From a checkpoint of a small mixture-of-experts model trained on Wikipedia.
Experts: 64 experts in each of 7 layers, 4 picks a token, a sigmoid router.
Training: a variant of Muon for the experts, 356M tokens, 3577 steps.
Below are experts of layer 2 (counted from 0) of a mixture-of-experts language model. Rows are named router (the router's row for the expert) and show model dimensions 0-127. Each number is 128 + 32 x the weight over its row's rms, rounded and kept within 0 to 255. Numbers have three digits each.
Before each expert's rows: "mostly gets" lists some tokens that are sent to it at least half of the time. This comes from a sample of Wikipedia text that the model never trained on.

# expert 63
mostly gets: "dis", "cre", "sup", "^", "co", "lex"
router:240100132082142151153101098102117135135134132152074163087138136192110157115082140115116158154117109077153162108167156163124116124105138149114089139165191137133146100108137143139134150105201073058095118155123177130128124138083162099090120112085073127120100154199199130118115098208116115147130212133117181139153140166147163131137160174158146158183136144162082118078136112200075077151128

# expert 36
mostly gets: "The ", "=== ", "- ", "Coordinates", "==== ", "== "
router:137094086110151119184073133097132121118126104169073181085144132115146091193049144122153156135153103132107208097136142188153140119109123161086091163139126124102110043117104159078129170120068057091155089140174139158134099184169095095079077102129165131118132178171154104161130142132095175152046117116154116106164067186157071135124158126151104105143138077104143113096165114177136156141114

# expert 20
mostly gets: "193", "194", "191", "192", ")", "195"
router:150079124153174167136126125111098165111136160165115170113134072201023135070127119172139105111114085145076124103103129166183160122089103155093101150131088079142184100071101143101162149088121136127092117112158146110081107137142110147099110120110091139151163113156099177063141060108142116146164204170107170117154108120132096147139124154168119098117113105128116076122221116118129146176088

# expert 51
mostly gets: "season", "States", "team", "game", "election", "ation"
router:184133122137153126177134106102083149141102152127120095101098152192136111079093149160137134141068169083121098050116111141134162127158128141144102159145146114108103156099134155106158120099147070095154081155173082157126135060130150081103096098176140150165122098136134145155124154136139221126129192110088165151165121138103112156141107072164125131191200116098104033158139105125163133141169

# expert 54
mostly gets: ").", "\". ", "). ", ".\"", "\".", ".\" "
router:158161118133166120172182069130160154119118179217118107116114168075063145097113099134145113091086131131160186138150147189066158152156136142128072168125134146182127143087065127085129165106109145097165094128178104102121101071168142071091152109090097062151109120192146118116129106194143179124101182136150109136167093129088146100129135118155139130135099118144106110184182114101109189101057

# expert 49
mostly gets: "the ", "The ", "three ", "13 ", "11 ", "17 "
router:078084108119142164153124154139150151166129168122140114156147167090126086111103077109124126134138126107089163091146125111144148097148129133131124093224077128113081091156090134090108096121169088102115115139165145113092113138107093071094131079139145111154211129116215103109123110179109124110105118104170142117130104141128116099084178135140097138145170093091144086107191143188026135132105

# expert 25
mostly gets: "Cup ", "League ", "Championships ", "NFL ", ") ", "MP "
router:108116125155167229171116017098137148119141121147133138125105098163108064078096160151167163147122125124141115087114082113192124117127131148129052140186152067072157125134111079111094086139128135104191135144172129150089173171092116146066125125093130159073157117115156139144149158134136144122077149130144159085190071120188119105156175157079119133158128086113095141151174175125128118079083

# expert 41
mostly gets: "Preceded ", "Succeeded ", "Coordinates", "′", "Personal ", "Total"
router:162054131138182144127141129050050139154138101130128184139150115121097095154108188117168147102105143108136190173125136152107221114118105184131085110214172211102113121093120106107134168112148133106137142180201126097102127161143139162108147071089144171083109097152139103140128166179095127122106154127130158122171097135114147112113150103124135090108113098168172132130140171145160139136096

# expert 40
mostly gets: "& ", "de ", "von ", "or ", "del ", "di "
router:142109132121147179198135083119120098148106177183115100116113160213124125069124126103133144113087108149160117098137121093112117074229138138159114099165127130102133080105120101114118132081132124160066064143151144136152150138156137115081094112101075088162143133097117172195144080164106210159069098114154157091124121077144099118162127135120129123139142151150152150091179173101203142065094

# expert 46
mostly gets: "ag", "ak", "og", "an", "id", "ay"
router:133109139131156146143131090115157142155112176147109167076080090193158071231087129121120195108144095113122153104148167133153113080122137115068092103168156118140118124090159126101117150094142126102155101129120156112129102101130155155100047118166100108091153148133128187133089068113072132126128201162127153103135181163063122187186059166145091028122128171109144121101177183099176149069114

# expert 16
mostly gets: "00", "07", "37", "58", "35", "51"
router:155067166106135144142126083055167142123133182138148106109121142167112122140114077144137128095152156116098141076158139143132161088108134103100180123157154125091131128124126142123127197109097148068103103127115148133127106099095098099101176153127119094061090155163117162106130113156128105126070142123168234135143151110111087153094068101117145129150171160139145160123144207148116138125132

# expert 11
mostly gets: "year", "000 ", "years ", ",", "km ", "century "
router:154106149098179107111118176079072134129142131171108115128102125140136087116107092148136078141113157102107147084129111146168132076189129204099123132111130108094132187140143089097184101134143105103189063101138117131054137081157091102104150086083176131086107112137149119139106136182116199138129181091190136189112110082143127131146129131131043150096155074107152067115159131181133205144120

# expert 24
mostly gets: "was ", "been ", "were ", "is ", "be ", "are "
router:174096122127175146159125122071142177130088112132177088220094106190126157126092134103128185093119158110153161123128182148122169078176097131162155131109147183151167153109123142056085174112186123121136163193126088117099127108123159145122112124114190126137155134080109119134151154133083142155136146156191185085132150138168091147172155184122151100149112114170131101087145145148182174120152

# expert 45
mostly gets: "taken ", "Nominated ", "given ", "known ", "replaced ", "completed "
router:154102122090119159128107116115080180156093137168113126138166073163119107148161096084190084068123103123067135088146146164142143120164171159195083113199128110121131069120141151129125118115122126106080102140149149121177119118124211100104156066113131155164114136171148124126123122146065117161109177175142148076126086143177145115118126110183135159120130119163104064101123110138155206112138

# expert 39
mostly gets: "199", "197", "198", "202", "200", "201"
router:128166106111126151110142133132090112129096139107117128080143116170099119147125073134173135090072142054138140116142089134148065121111153120180144077142118152133153156142128102110074184065157133142144075078134102080122112183113194099084121127094144123185126149132201129120106099149147130088148145190124147124163136110189092153159114133181155158121125114156117093067145141168160124105042

# expert 21
mostly gets: "military ", "social ", "neur", "medical ", "football ", "financial "
router:120152132154148167177142097140120153099105158137101124093110112183159129156077107143137153117125118079110126115168139147113136077146145182170127184156094140121182115116139126132146140123195147164178111205146122121141103148154068077155132092099188112189201192115141105152107118167076130143092157150146172097152175139175131158203187157178123166159198080168093068114131177124149166194072

# expert 26
mostly gets: "°", "during ", "′", "by ", "from ", "near "
router:122110140172116143125094090135077150116139096181160138082094128118158116073125126158140149112096132092086127076194112118134117138129134141127157097148148187102150137166076139134143111071132169085076108129168133177096167101151193149091152045096153124145166122111193133122061139134093166092162133153137187057091104113048102101136065110171114158137118073127158077104112121126115186158165

# expert 19
mostly gets: "Best ", "Western ", "Indian ", "Royal ", "European ", "Big "
router:096151143107129126135146108111097182130089118146037158123083141130114074099108049153162174120132134134080132075112146163132136115169159146117087149179149100128180097111086084069087193138084130177146139139193144131128080168136078097116101151125099130074201146178168112110142116131154155135119129156129130135140114170131092112118120177120123074128177101120102067094129135098165164159118

# expert 37
mostly gets: "=", "Preceded ", "Total", "also", "|---|---|---|", "|---|---|---|---|---|"
router:154105096143178159163101157115108154118118148157080134067132117144082150125127131153169174084146143124130147139172110133151169065187135165139105123081130101110146070129092092047126134167160102115156104204185131126031131154158142083114144146109193143130153108155129109154088123161062111163167148131120158119129094119183113141114153109126149134109149103119196139058108150090119144131069

# expert 35
mostly gets: "–", "−", "-", "292", "193", "Gls"
router:159107130062107182143123104084086088114108180090149089060161124113176111140102068131099142096132121066144164089174107109148106103085104135155126128111115156143122095071085101137126157123169119106157106159121137138094117133138147136071074117122090086127092129152119130116132130109142175093120150123163104072111115118146114132150137146122116180098186115138160076083190123171164160094128

# expert 5
mostly gets: "ia", "o", "i", "os", "ina", "ou"
router:180104131116148109161171082059122154097073150169135128087143113139090110071096098102180165104157063089120145120158114187145145049099132149100114138151130150137161108067103141106117111141141154137136111130142161196168105145125131091038119099136118099137092146203141177133088129130099137134109205129128151144112102150193176131158112120090068094139167171097160164135166111182114164128091

# expert 44
mostly gets: "professional ", "make ", "lead ", "home ", "open ", "young "
router:133094103123158135138103108098124101151097161155128171082117102126115091098169051144132132107147134121163134099139125182137176125145096134153091190122157190088130148153100087112112145177180130113141065122098186105114155200173126107101145107106143097093123102159160148111164177216138154153173126128096147129176151142077129125154115085152107104179152116087104137177121151109120184156147

# expert 14
mostly gets: "List ", "ations ", "role ", "version ", "members ", "name "
router:150115147095142108109125139110135141169129102098115123091106070130135099150123108133193132126077148093071131114145051150132115111100100154165091217104139144143107142145076157145116175145118050118110119118121197115139082130144172109139147120139127111144166121147131135110091148130061181154117135110106123161174092120106122122157149119159164084094138164110114102142175174156129145130126

# expert 7
mostly gets: "), ", "\" ", "\", ", "Born", "] ", "); "
router:096066167097193148122144079125074153113081107145141154116075094143188125128091107102089167115121097126104151055194120107132140163126074102119119128098144079107108137092170110096115126134164089076109148168178121135082096170121085092165155123155170123085152092081175145148162149154128108161131134087147145140186045107119083161171110188166098119123085079130155118161142126159093149105127

# expert 61
mostly gets: "UTC", "also", "Title ", "By ", "Candidate ", "See "
router:129147110107153135085136154133129139130155173163093135093110130172132122094144138118140107133107100091125134048140129145120143050179157166102129152120103147109180116108114104110087111129182140115112150125130135177124121145110137116121127083146120122136115150102177135149180115140171196176134122101136176121187132063081109162138186148167161157128113110177138086087075157135198141194145

# expert 55
mostly gets: "He ", "She ", "Thomas ", "James ", "Chris ", "Martin "
router:115109099120099164151119110126102143179150132153092137104097165126132127127125151117125078127083137103158131147167096201150148086157120161174079173131101148130140202096068140068093098130121153126086083177172160140096103143082142143148149112087167075137169139186144166144085162136103193127117156117107173146140058204145137159082121146171085092082146113146178147138101139155171157154116

# expert 23
mostly gets: "%; ", ".: ", "-; ", "| ", "—; ", "): "
router:111082143139122137183155114127107121170143140177097083135154171158079047118192121208123135114133130110130148084178087078128177087172113184111057121078180099138170138120085148086112132135133082117116096124195135124158117183125144163146113083144080150163109143097153163160102109128136132133145146110120099079176143072102098172141116160106118076092154084157133151123200173122158137137105

# expert 4
mostly gets: "of ", "his ", "their ", "her ", "its ", "His "
router:108112113103083197153101121156087138146175092154131111070085101138167110135090121165171149131125066119101138155129136116139177081092107148175122088122166113142137123146170164177092154125171120129105139163162120123135132123133055153125118120202141154191145128155123110160116123165119137165155120151169130140089129135178064105098155128167153161159164063151124101085126163102176092045112

# expert 43
mostly gets: "first ", "new ", "second ", "about ", "some ", "several "
router:160154172106124104153116121120105158118125114210125165113133158172125147159109157151177121152115081155095132079188112134162123127094180152112170168099102152128089150122155116069157150098136080072082061143133109155082076132103117137139137054086123154143179164153124099125097161158121140128190130152119165116137120188100108182138152168156132089179121139150107100132122132144164192108110

# expert 30
mostly gets: "== ", "=== ", "\n\n", "\". ", "\n", "=="
router:156149127123190084171174105134198168110119159203127198154152146175090136121089131161164135103080078087134145113175152151137119115080078156115136118145136147117173089149128121096171153108130146137145152138112125125027076123152129035111120157113169075124142141214174128107135125124132157153116156145105183147136094145132098162153151196152082082135147102173121104148114102097147153164127

# expert 22
mostly gets: "their ", "his ", "other ", "His ", "her ", "these "
router:155115164084140158149178143122113148172130099164095073166159156113056045166066123140144156118156052090112131089184133146194170066097160090086129121139134152096144167147087117148117144115136124111094127112130178135056085138091147172074127148168149161136106161147147138076140133150161138165147116076181135178134085122111114135102057117128158105137219112137125184134184134112128138079157

# expert 6
mostly gets: "was ", "were ", "been ", "has ", "had ", "became "
router:087119162115144146103081115071118178167083131127094171117133133117163156094136121186136123106123162114115136137133135172114131062149054180173143112201112051179098127137157184126164136109153131081127155131166115131139127098116131119103126100076123128104143111147120171138122110153131153144066164146121128133104087168166070170129082192136107078194141151131180093071141100162187205119151

# expert 3
mostly gets: "St", "Sh", "Th", "Sch", "Al", "En"
router:210118063091155114135092124050136136156114169178104144127095045101205106155107112125152127099123123110106157120191159142113073105092069085107108167144162114100166177139096103109080142069181130062108091181169134113155138093085106122126137107158122176130187148159145119161118117102120124161096162124128186141198068124125113128113149163160143091154089146125123083127171148138205093142073

# expert 42
mostly gets: "took ", "served ", "began ", "make ", "won ", "using "
router:135111222072181111166101139119116211125112139160105114087125122134154120055127066149128255120107138093079120077119152155112124090113124146187103148190115152079148098137167138149189115101143114113056181115173073146137141130130131082083093119112086119105144126139187130223120139146155107138131148120099132169198106080173135134146101122103153125173164111128132068114127120116125095150117

# expert 0
mostly gets: "He ", "In ", "She ", "It ", "At ", "However"
router:121125180119131127192053130108149141151135083113104140079144117137116102152091158139099115083134123096173157091220139209167213101073103119082160132109099179071185140054172091078084140154096137076078109136203167107170082144135169093154106132116110161140163098135149134135110124145140136123094167091171197095122114135156094117089093102177129135121146124144158120086154145129135112102069

# expert 29
mostly gets: "ers", "ing", "er", "States", "ard", "es"
router:088184119110153168189124123140111118131134176121062085140125111152118151103147086190142137174033133062186142123151152111143181145105109107151097195156164152133168110153097089128135190088167045117080144158129120151126092087074127129125137110162183165143160127154136150126149118148121152145105216138172127082151103150121162185108066134107127129113206129121151152133145123166136206076156

# expert 59
mostly gets: "John ", "William ", "James ", "Robert ", "Michael ", "Thomas "
router:179084092126143138123134089112128154098094167145108147100132158158146094174074146141159212063073114118040154111101076099132127074163129112127136106164117171139149115109105100036086087111117109073112090151142125103152096097137178107100074097081118083055135123203166112123123116111172113153076121110202132121080107151108129166133119114137174106170163063137174094091169139121156137107144

# expert 56
mostly gets: "″", "Am", "Mar", "Al", "North ", "Par"
router:110082157087161120166149140141070122171101115170106141131056160134129091122090100112174152111093119100159185123067137145162088104173124113125107129098037205113119119107148099097165119113121124111157129117182093145120173131126114124089113062073141156174159179131134107120067077155132208126092132129114141094099062180162070167138115102157163169112127124093177077174174127144125112131076

# expert 52
mostly gets: "ate ", "tion ", "ating ", "ation ", "ts ", ") "
router:110082110075146162165109045088112165150202141149114124078110108162084143133133135176125185131143098105072105134139059138170168157082090134146124149166131085081147133124107124100117109171166066091109121113137182102126145174154114122097142096082091088156121146159140114142141094150129156207169137188098125129147067113119158161152082139109048117109166136106126141134145184179139169111112

# expert 8
mostly gets: "role ", "population ", "development ", "production ", "recording ", "education "
router:167097095103145138149079091101058094162088135161112163131136130146113155121129133115132156137117174129132167090130094131168152137100148150135120146136095103105111180130092096060116151140135168087158113125107177067106110149136102141152116113095126115124132112182079112165111180166073158118161203121094103118144121133148102159074110167152160093152131110138111051133159123109182139148138

# expert 58
mostly gets: "United ", "South ", "North ", "British ", "USA ", "York "
router:086123116075161151130136110162094128149094112138127142090110137132123064154138065158186222179116142109146143085164129133162141074098116093140145111114108130135117137087123078146048160081140130135078104184214139119164108151137184094112132104102139166078110115122182125115145109151120171121039106104133151137154090145100075169130142086090061111105143105104133084133178140138187121157100

# expert 18
mostly gets: "London", "County", "Mac", "California", "York", "Mc"
router:155089119129187166097094111163072101119097084119114119078088110116117079160080073130199171113153110109176108117182130113095171080094124152164120092194117103118138154084117104150123144108135086075135054153128122174061126126071128075079135109100130137149171147165136113104067153139086122164104149114142192149140101124111163141076103142116089073105147060114084073111130110192186093155092

# expert 34
mostly gets: "which ", "when ", "where ", "After ", "During ", "However"
router:080123093163120129103068114136143162126137120130112153083108123097114116149105167165141123173139096082114172104155108130189177069132088157116102204149165126163160110068150095110123143085152146105154060100173104130115093136074110125129147128076167130132135103144197154102169139138173087100151184164126181179153131161155102187175109125145111181122148108143106106151118143126131193166119

# expert 13
mostly gets: "John ", "Robert ", "Michael ", "Thomas ", "William ", "u "
router:139089093172138205165130061112105179104101190161129121101074152169147148105102088144155132072095152134076171132146085115124137092125128129152140112113139173122157178129147071119116107088141116123117109156184158115106144126114154121121132151089151096070190191124123143162155164108169127158101166142189158098137035123164135157112082119066111054084100087174158113152130162126150120155102

# expert 31
mostly gets: "be ", "appeared ", "himself ", "became ", "still ", "become "
router:132118083156155126152097082123102133146147151158096188096133147159104095091106089119125129194126115115136174112164159160176147144151114191216120135132118111133184117056123177082147182145142128153102107182121104147109192102131164154099096108108091158134093135170200169134168051110129151098135164137133149139145088090089105143190078105117136084119155160138155083124099135123123121138105

# expert 47
mostly gets: "—; ", "by ", "least ", "with ", "— ", "be "
router:096086150109078191145116100072183128142135157181109155131131127110125103103149124110197099132059143082135138120155110131169207149125163156042120159136156155126111079138098150103111142055105138133135156158163191079139105148168172129122113100116071119084183108195130128118102107128121171161118107130046191112101132143092128137126091086178127072112147099141156119153142147022171161131102

# expert 60
mostly gets: "ik", "ak", "an", "id", "ai"
router:110101077127129123105130116078124115126157157109114105134142137128147105114189083136186096125087138120108115119125160133137178104085077175190110182170104138119164104112147131136103116067149135123141077182138077194099081147049124162143143089127184125117133165149142128166157083139056168156127215153125164072126126175086112159100097140145100115092115115151164115141115113157190177079091

# expert 32
mostly gets: "==== ", "\n ", "There ", "- ", "\": ", "When "
router:166120085176164151153115129104090154122165137186080126136150140127156060123091124098117156116151110149101171090165104153124126061098139174087093132096109103088149148065111110133091118141143064103125106117191139144176112185136147125099137125176190162205134128094124165149091135129122158140116162116165136109187143115107054123138105119130120141128104099160118157060123170155106177138071

# expert 17
mostly gets: "City ", "York ", "Town ", "Angeles ", "States ", "Carolina "
router:111091112121108187129132045072129162148158149168143076173100141179176131114157164145184169132121141092078148096151146110102145086185158062196123138142123128137145106088099128123085198104129144148137141177152106101112109205113161093121117136175120100113116135181178154117150069166127155199079179135183167113143129151127101179114083110123114135166141096136128170175127178105171157143101

# expert 15
mostly gets: "G", "K", "St", "Sh", "H", "Sch"
router:169099113201168115142127095076187169105097171126123128129123136150116089130145139133155113136164058101067167101138118133156138116172093125117077138158099124125128126143160153140086094160157109144105160169130135131109153156119104094121132091129102126123141182143137194156092114151169181128147145220128157101140106184171059127118141145105139109101113125129109130103138174142180099138143

# expert 62
mostly gets: "km ", "kg ", "sq ", "large ", "new ", "ft "
router:086094133148103181098116137112111131145100183192077111140142123112083070139116085138132116086140121111135179080175119118136131103164147155099113195139125109075127141148077073100146133155161110098172094143157137085133050188144106126104075100146115077099179140100156157096135167134094085149121178104219131093151104114187163095122088151141067095123142108156211159136157172134138163113148

# expert 1
mostly gets: "& ", "and ", "/", "vs", "Inc", "dr"
router:113147091130184135150125125103095170149142129134132091140124155114108156147107138150102133095124135072124192121119133091126136133144169188077094149160122157118128083111124134065085138101149115120137075182161193133076121128090058143077083128092110089117090076153151133168097092166132157125121145128183174153119128133137125108141157152107179141135125101144183115119138146119128140069076

# expert 9
mostly gets: "present", "years", "later", "long", "back", "years "
router:147122173123139176144171142120108162151094168180112152120083108184053134100105176151138097156149141110097120120138172155103137133162172101120089131171164099129165139121145122150137170138138120102103160237131149144051167061097062135106153144070095091142157154131187135128138100159171099122109216121136145130118088066086101135107164160117128087156122139074161084168109162082116101075134

# expert 53
mostly gets: "'", " ", "career", "----", "However", "’"
router:118099118106157196168141141063130149150107144153200190095126148174125131219164184098174131053103165000154138097098069129147155106126135105142116114180138116107155113102121111127125156127157152148087114154161126142140157111123112124103165090111199108119087146090120106146127155221089176158121127142138123093084137127131158128163115162091148139144192100197119097143180166199153125079100

# expert 57
mostly gets: "==", "===", "== ", "====", "=== ", "three "
router:093154101077155120131154108127161160152121142184154128079107134128142139137112139130146094064148089069125155105142081153135144164148165126174122145105090039146120125123149110154112103158167092095147105120135088143110113178134141097116151090112117147113171142129166150090067176143153142134093162081104166135209149140180110132196077208150091161155181144141098090091147102154132125150127

# expert 12
mostly gets: "In ", "March ", "November ", "October ", "January ", "September "
router:131059146061213154114088062029096170103154117138124105123114158173180109134087125181143117099137099140115115059174121194065148151161142091158120163163164177143124141121136064143170109167143114151109124100098095080093109116111158110103064131097129115162143186173127136102087126173190102147126157143144155053098097143133091150101100138110130143122167069116157101113134171113189143142054

# expert 28
mostly gets: "but ", "where ", "which ", "who ", "because ", "and "
router:099114106096170163164103142085058114073081171126150130120108080139139150123128127123082140133114118126084118053154125099051118118116134168090120164192134105129132139118095116159093101114204153143116132167161106183069109084139109080124112113061161129150126095073108152143127128159168172109120128109131169151206068093153104138188120192134140087173113130180144133146127128163185173190139

# expert 27
mostly gets: "-", "–", "/", "+", "−", "&"
router:167096091118104131167079014094103182108139137174151144081108159179099100098146081159150166119141099116125154121172148174120118161113125198174144126131138143112205158147093108150139108099138122101145102191125142143135143168090168082140164132156092093087107088173195127141102108153086172118150118124111111102119137162115092129129112131131168099094124102154201138166202135235145165107114

# expert 2
mostly gets: "(", "[", "', ", "\", ", "] ", "]"
router:149087156102139139179094178091162175154128119142099106100103129132087100124098023164176151116131175150177191126147055141126177100127125153114085127163116082107198133106156124075146071114135132097096100099151143192121154168133103121125172094084130102125113181183120196145095111114122181120099125116151185133101086096089112151128114145177147131086112100085141146124172118123191126099054

# expert 33
mostly gets: "though ", "however", "although ", "but ", "Although ", "However"
router:064100155107118157123078150142119141148092168160146159183093103090119173120114150135101119119128150127093164148119099200140173090100084169109097123129106138106159080130133164136120123130144146151120059110173093211122070144131088138109154119106128136146213172243128124145141181185128147122045148158132140122097128166137085117159110199176130151183116120123129140137144096154132168144099

# expert 48
mostly gets: "No", "National ", "All", "List ", "U", "national "
router:151104161138142048125083124130148114126147164155135118128115118126220079090074118144128119172059079138084170070147138156155094108161171131086114178129088150141143067153147100113072203093192138124154079117178123186146105103152102102156166108104078187146119084180153158157121165124164153126114169126117185101214122122160102165142142161158135143136124127135157104066144155122187146144114

# expert 38
mostly gets: "00", "09", "07", "02", "00 ", "06"
router:091170168115119147139144082093117165091185107172107124147146160167116147107130118151139129127104153116141147089102142151170110144125160135103122175182086083103173117150167097143153177097110161062154149146150173178138072137098069141108153100100092057088160188129164120084118067158170124160100181120191170123148100135124058115099100170148100109144125102098107155119119167141141116142074

# expert 10
mostly gets: "team ", "music ", "player ", "people ", "school ", "games "
router:163129140190136165200094070162088153135154162113131132118065142119101147112139164124101161105080130087125116093129090097183147101113114176161150185117065179061137177113122138134098101094144162056158156119135149155107158135099103121063058107095107160076130146125131125123106120131097150119104117168138151135176117086131067143208113111152111104155095054111131074103122178128145144163103

# expert 50
mostly gets: "for ", "into ", "between ", "of ", "across ", "against "
router:145130104146135146152127098147085176164148135117174113118080135147147105056147110113046176133137101119123121089098129155139134092180116136157072134153102125176190114133137174115108173123177172141090131142154097175075112095146182108152075080135150150131167130081148102105167090117114171120104136100129154154197084133134105244135111146086131113129142109167160111138170112169137136176111